Weights of a small mixture-of-experts language model, trained from scratch on English Wikipedia.
Size: 12 layers, vocabulary 32000, 61.2M parameters.
Experts: 40 experts in each of 12 layers, 128 squared ReLU neurons an expert, 2 picks a token, a softmax router.
Training: 272M tokens, 4227 steps.
Below are experts of layer 7 (counted from 0) of a mixture-of-experts language model. Rows are named router (the router's row for the expert), up (a neuron's input weights, with its number), down (a neuron's output weights, with its number) and show model dimensions 192-255. Each number is 128 + 32 x the weight over its row's rms, rounded and kept within 0 to 255. Numbers have three digits each.
After each expert's rows: a language model's description of what the expert responds to; "comes before" lists some tokens at least twice as common just after its tokens as in all text. This comes from a sample of Wikipedia text that the model never trained on. Tokens count by the router's weight.

# expert 27
router:123085090142168069122099149125060166080171099155116114174157154128125109238107225131065124154077138155057146124125130146140149098171117168128070140110145106097131090133139120183121111162096114
up0:119159184147097135121146177152177117157144058160171179154127178135127109198131141156062164153144128117120107066111158149074135074162145122169083169189159162116247154162170128127102133122110130
down0:165137056144124118145159134115157180120099044142090180130186103103143131086218145128137119138108125154145133118164166110146129168082148080088175113111153193133158074116168138171162144119105168
up1:106074118149103127073148076156137100105169160159133120132056089171111151170081143130094080180097143172136120120172127120109181081142107089178127167088159163145114137105129108124106178048101124
down1:100138154124110183135096156093140048131073140075057078132147078174117161126134147113148115141108121126195142125159151114123154128158148053112119200106161180127070111159199153082159148107135132
Time and place prepositions. Prepositions introducing dates and places, such as in, on, during, until, since, typically before a year, month or day number.
comes before: " the", " January", " September", " April", " October", " March"

# expert 35
router:109104116155151115133159145086099060173180164105107127145183071129103116170165185154107148124112109099102097134114181125178134122139148096106124208115097101081085114133068134091094142052105145
up0:121133188091130138112180095097067102145075150124096128086175169201164121109083208117106130126133078095141100031125113143146075143173109142150167107116150096153086089166143123154134115076150159
down0:129104094136163108100055100116122083108129124158061096124146167162155127020153124115128116130118109148136119113091107170145115129172123073154132102125133106086138109122112063096185095106175149
up1:107118097153103186177127116151133137130127062132180111160135111144077156131148160174114086169080115095134121119178142133177117120143155090162115109135135121145148116120154147148047104164113195
down1:142107159099104105130115116131167198131125142153143182109107134162120097112185134138162150072112149154050152115096146097188137123087114119141158096143156171129101117140146148117141167147160082
Infobox entry endings. Closing parentheses, semicolons and last words ending infobox or list entries, like (India), 1984–1985);, Location within France, and year counts like (2024).
comes before: "\n", ";", " (", " and", " /", " John"

# expert 14
router:165157146121113125099105103131150147126078091186191135117149130182122162133117111115084143060116075154194123153121094070117164099116077099158097122126150105116150120126114086130097143184132120
up7:104201133081137118160081107173060110129123082132155097116103157128097100151159154109149079104133109126161151131111076168127155137114145158134116133117120133110160098105175108104104105162129131
down7:163131130108160098207088133145114119110074102159171108116132159188138123141148190162091133146127149167089090128080094169108186159110110137178077119082129119113078094122157099171162080164096153
up8:100096150082130104129129149153080144164155099175091132115179147123092130248158189088118144102092167116197104128082128106084153171120026137109062123128164135126168104096155107097132248163147148
down8:130104188218122147119075100191138149135136123171158099150068163156162137162105194159136096116094071085105087077100155163114138099101109080139078093110119108179104098055125102130126117127125087
Citation and table fields. Numbers, abbreviations and name pieces in bibliographies and tables, such as volume and page numbers, Press, pp, edition, catalog entries.
comes before: ",", ")", " (", ":", "),", ")."

# expert 18
router:182139136157154175143150086101131130088154138103175134169090146091125132067096078142133121119129165097079138168128144118111170059168092122108146119113157181091122101147115121047146114074134113
up7:107115146119148094137099156125089136116154100096105123126124099151118142178146122102144157122151143125158092133151090074106163149115103124114148154120143092135098123077138139093031157087106161
down7:198143128157158081118129129126164134124096108131115203111116193117118107134112105163115135144051129162123136123119186073134134106221148065177150129100119180168113166177160142166128111173096122
up8:112132147182126126153055118138188175076098156121165155063143095212136111169087163135156106104125136091110152146162169137103142076095133096122179138143133170154089150075148182131157175099132122
down8:117178148112109066085107133193152126130150173145201166161125216146122129110176108079096205127087145149115106150093128073126080129094101163124140137098105175131063158163139144085193103107160114
Line ends and infobox labels. Line breaks ending list items, infobox field names like Born, Coordinates, Genus, Died, and some past participles like built, sent.
comes before: ":", " by", "|", " in", " to", "ed"

# expert 13
router:182137098106153166215117150101138213163150110062105112145130140116063101094168124139103109153110088099145095171113101108128121127113111152186134115021131138112168139102090120148172160188172135
up7:116068196112098146143161233134128131114090142158154127136129156079112091116112126069134098180064089076115157130118120074176173114110105129135146130086076095112136182150169067128104132168110103
down7:176151133144177120095137131117153088126116124077154109090106180129163127108098120140043200168083167195155151143109146137093064152170079131149109208127086132158098139155074126106100168100093162
up8:147180129104131114159111100103065152156069107126119130106158141078130121125110089141115147156158140115147117163082120134091112152125162154174107089086101151117122171164168136150156164159170207
down8:135134145151131161140157113094069118135088148110156119081183185117117068100113076088116126118111179039165140105104142119131074107135148131118131150099128107212197092180161108151153038121108079
Parentheses and motion verbs. Opening parentheses and line breaks in infoboxes and chart tables, like 3D model (JSmol), plus movement verbs such as moved, came, went, returned.
comes before: "-", " to", " by", " of", " in", " from"

# expert 34
router:124155194109136129122098095130094095139160117099163128105105118144149127089111127153090097150216125123111141121110164154142146081102136142173121095103093084114074165149155216114163113181133091
up7:140072119153086075148061102160103167104135103123100168105105062080114089134105169141096203128176132143129124149140159117160205140104170170123071138117089141133150122105145140149088129148053161
down7:158139110098131210165099148115134108174188144147142184207164074131173104202117157098157149140135151109102066128156063118087133118144159139139165158140102131169141155133147048118155154142170106
up8:113178162046156108170120115144118098158144109132140093157130137096130113158144113089125081170113150142149168133144060172104146133108131113179171119134092137105116191182151207112087168119126139
down8:143068095200150173149145095116157107176113151154094186099175161163173124124148162105126153164100055132124104162146145144083107148103099150121091166109167123048065128128117051139133091147172176
Event venues and places. Host city and place names in sports results tables and biographies, such as Beijing, Barcelona, Dubai, plus Championships, Olympics, metres.
comes before: " |", ",", ";", " (", " round", " •"

# expert 0
router:088165160134087181220147116112131179147167149111125123013143186153134125133138118090191145162178131119113115138150092071151123103139103137167126171084169123111105155102123095117132105123103143
up0:165124155065095143133119132117076149091105107123101157186120160175092147145191107158166083106127066112169087097169059204137121107142138073116072153116079147148177091082199139196130136154116116
down0:128130141145131139134157121121149143102062099124159083204167158093125091140155095151099114092055142129108127156155110131121091149127156063074091177096118144125165150148163152114144150157134155
up1:120181166080176151090094100148171141152144057172122125101193093126129157148114142132146174084149186178094168122148058141165113134135052143119193142153148109119157132102083098118132107141116063
down1:090120111191175138132178126093156122144095152083137138103155124123110132157126174075064138099141153140158128161162168049143149172111151142085099053131142112153127159143129190185124133130120136
Career and life phases. Nouns for periods or episodes in a person's life, often after his, her or a, such as spell, stint, apprenticeship, career.
comes before: " in", ".", " of", ",", " and", " for"

# expert 28
router:135075136093158157092147127139137064166182182129123145125170193125131137102162100130101143122175141138111117138132159153074119170225160063113154127073137102127100093106126137078106094097075109
up0:100115160073099103115048179144128143136090158127170185062176141141137057147164118108141179175110149184197098136127132160095134102104073140107082168124139144124126148154159112119105086127215162
down0:151139104121122146132119147099088119145160124129174111113133130188150116118169140132097105185174168101167212105144102100134125116048184119076134105125192132077155134104127137101134122145106118
up1:145169099131119121128116127106113160136061125182155097123111164127194046148085099094105083145173098127141156123116147137128115118104153113127152150102151047094145116104152095166132162099138145
down1:127096089090166127106178121169113172142131217107135106113103182144102163116094120118117089179093110141096167131188221144126151182155125172143132089140150129109096119152144078083113142151123083
Table headers and cells. Column headers and cell values in Wikipedia tables, such as Notes, Director, Votes, Pts, and numbers in score rows.
comes before: " |", ".", "==", " is", " be", "/"

# expert 17
router:195168166153170172195132132079114101146113144105156145065108138132073117100115123162093116131202114071091159098105162117110108070101125098140126159083131160160135135140079093072178095107114117
up0:116132090089152101155164155108079140093159081165081126066139157131182135141195095073129099082093121098227077145133075100086140117147103138090098163096130113123116066157066136114114114085166088
down0:161182122168113116141141154081165145092175102152112180129077111201126128126126141133117116080196143138154126092126166093153108127123177113127129133071145124077141185122147155066131084149130175
up1:142130119123100113130117132139085174161060173131036059108128109105163068104132119126092186137061103126135133056124134158116144121129129120090112134189092146155117086057171161048085146141098163
down1:147134102151163136092105116139169127136150137050118122120142136135135121130131170138072139137074091125106111102114159141132132136146168120110113082062104130098146124141109124086120202093158073
Table dividers and nouns. Pipe and slash separators in railway-station and coordinate tables, plus nouns and word endings in credits and descriptions, such as vocals, power, located.
comes before: ",", " of", " in", ".", " to", " and"

# expert 37
router:129137112165163145079187119190218128194113117124052127133134099062102172142144162135105160083095149185181099158083144107149142161084172086135123112167094123243135149136124132095131150210113146
up0:171158149130165068147134130179162137122165157141165030101096139114109074133159166110098112107100090097137160143111168078091078135083169137085128144160115131127176104091114163171170151149112101
down0:145131111120144136238148158137173095191118123096151099152095099082121141114111092162098162135133124094095142152097131122140144135107167113157114116108173108109187123191141111112111160098144175
up1:112154145150067166087129100134092129176100067153117121114102098115085080139071096117127148131103122155074106058150131176131116131134131089088077188168127158157172092163129149109152123148137155
down1:129099135127110097156086112070133128171089159092086147146073149089152139084153111076085179061092110036137141175093136164121096125161120072076153142112144164193090055094091112152097148105147149
Numbers and quantifiers. Cardinal numbers and quantity words, especially in census percentages and vote counts, such as 27.0%, three, several, many, few.
comes before: " |", "th", " km", " years", " m", "%"

# expert 19
router:215055095110120106153166120095123108108129146099159123145103158130104168119140130179070131077139112092136099112129168115082156117153148079132105100084130136139129168113071103142164057106088137
up0:113082119120064087191128156100163114183137167113136140106138082117103039176153092140093090178169120132135113131153027165133148084070081133100145164139092188161105091058129160089102108138196111
down0:195056112124147189090169138113108070117130144110137158149097118117163133091085131168086151169116132066124129114070128146110133128166131115120112103115095102155199099139085128093194102079149120
up1:123107155128088164155184189113113154110088120107147089107173180093140093099142163112138090121134092159156137072094116078127161145133165142131191104211091046128122054116169122097143061161122128
down1:127154096102097136154083105104195120141135147093093202119123171158124129153131120099130148163085130159183137156125114127120120128131131174139163141105122175130110143126139125146116142159081153
Quotes and scores. Closing quotation marks after titles or review grades, plus numbers in sports scores and tables, and reporting verbs like said, stated, released.
comes before: " |", ":", " by", " \"", " in", " on"

# expert 10
router:138153098104070082180125145144087092114107096128061144152118098142170092121192136134100123175126084118144138126085095164120068120166115137135138164153111103132083092155108157133144191151142157
up0:119081112093158143133123096155206120153170123092111137145121138160105145167137141150115177135118131143166144052119072104103109121172118149089117165127113120141147160184160113151078178167083140
down0:118127145188121152121134103138113123081101159231140101103150106121091121132135114155124127155103129152152111161130144185078160148106132089164172165150134131173136095158122144132118118106122118
up1:155132185088111118152169138128137166141135180113196121148120161110142081148129117112132130163149133146113148139134111085103081124107136134130050095136166052106157072101150104153055161176136149
down1:130080113148091147149149143114151209104124110100175211107112135126160134119108127059138150139112151097106112109102143125060100078150175114132097080159177068148123113155189102110140165104097106
Verbs and prepositions before objects. Prepositions and transitive verbs right before a noun phrase in narrative prose, such as of, for, from, remove, violating, using.
comes before: " the", " a", " his", " her", " their", " an"

# expert 32
router:193131112138156149118119111115159116175168121144102175160073187163134121087123080156127117076156164170102159174123100123130138170166102081090121125103110124111138097153094117038113137108094125
up0:196149130140118104179116155102202145078159106169198150157152105145179099157110153142105166111126111133129105127091024110109082152196148171098133168126167145150094140125096184111114166100041134
down0:136115157151118179128110111157073109108112128077106140106143160115156100065079171208122161128105149121092126138080153119145122103120075129170155087103126120095150127162068148153128091033122116
up1:134177092084139131137098137163180126156114118166135146146107111153197148166095149131142153124113072176094140127083118190076145154134104109093130172120134106117106103147109131098113239153136143
down1:146145058130161157212160139079163090154155137096088124157090137119140155113146138119065159142202127118120101155105116187139143081127064070111125109154120088073144146039154074093130137112117118
Mid-word name fragments. Word pieces in the middle of rare names, places and technical terms, such as Dio-cle-tian, Hat-ties-burg, rit-le-citinib, plus the = sign.
comes before: " |", ".", ")", "nia", "t", "S"

# expert 4
router:162123163142121139112105121144160103169173079104154069113172143141163100140044188161085128129129159162120146149145150151160087106094084121108150117081141119176176167099093114156151102128122095
up0:139121052074170141114152093103055116186191174140115110169200097126134176165136132097178135095147153130152140149187110122114155176155087155144111132151170186164113141125119093069166090122091137
down0:079147133113069088118173081102161089136129143159096138119098103155141170129121132104123131139134122118131088151100142070097167094138089124148146118142119139134099157202191107142140184128094147
up1:115121132090135126102079126084125086139152190173134115109090141125112115186139099099153083096146100108147126146104170101139141193111167177139120077166169125128156179133171111127086199149092111
down1:126158092125135160141136106114171137100097130152247135171096170157132103130132117120111080103147151140126144099126189094095147119093135180123153113130163133104168067112138136117092176142157147
Ordinal and position words. Ordinal, time and position words after the, at or in, such as second quarter, eighth inning, at the age, last, end.
comes before: " of", ".", ",", " time", " to", " round"

# expert 26
router:186132140113165109131148113128155129194089190068137097138127196075129188066103132158137129170144163132111155166097167145094149112096159103151070154110177144130109160151132154051159106080173174
up0:137144100100162109167125176145184107148108143089138164108132134126173096139128134169092097167134102105155116089133098148101103156142102188170113061090109127161069154182163163066085110139135106
down0:175113090104101137137169179180173082126088154102109170128142161153150114045169154115167159113078155155110136118141135155115123182041186134105082143140119142149122119103176135133136147162154111
up1:119154119110115116110112130122160080111076126141109101144130143172071121115088155130153153111132114159210144118113139165131131066154133125127122099132113139117092137065203176105168128098173183
down1:088160119189142125132113081125170126116145137075115101128150103180084169091111094112113142178122176113124113153081155111110093077148136126136124129146137157145120094138103162186133079156150117
Perfect auxiliaries and list breaks. Forms of have before been or past participles, such as has been, have been, plus line breaks in discography and infobox lists.
comes before: "-", " been", "|", " also", " a", " was"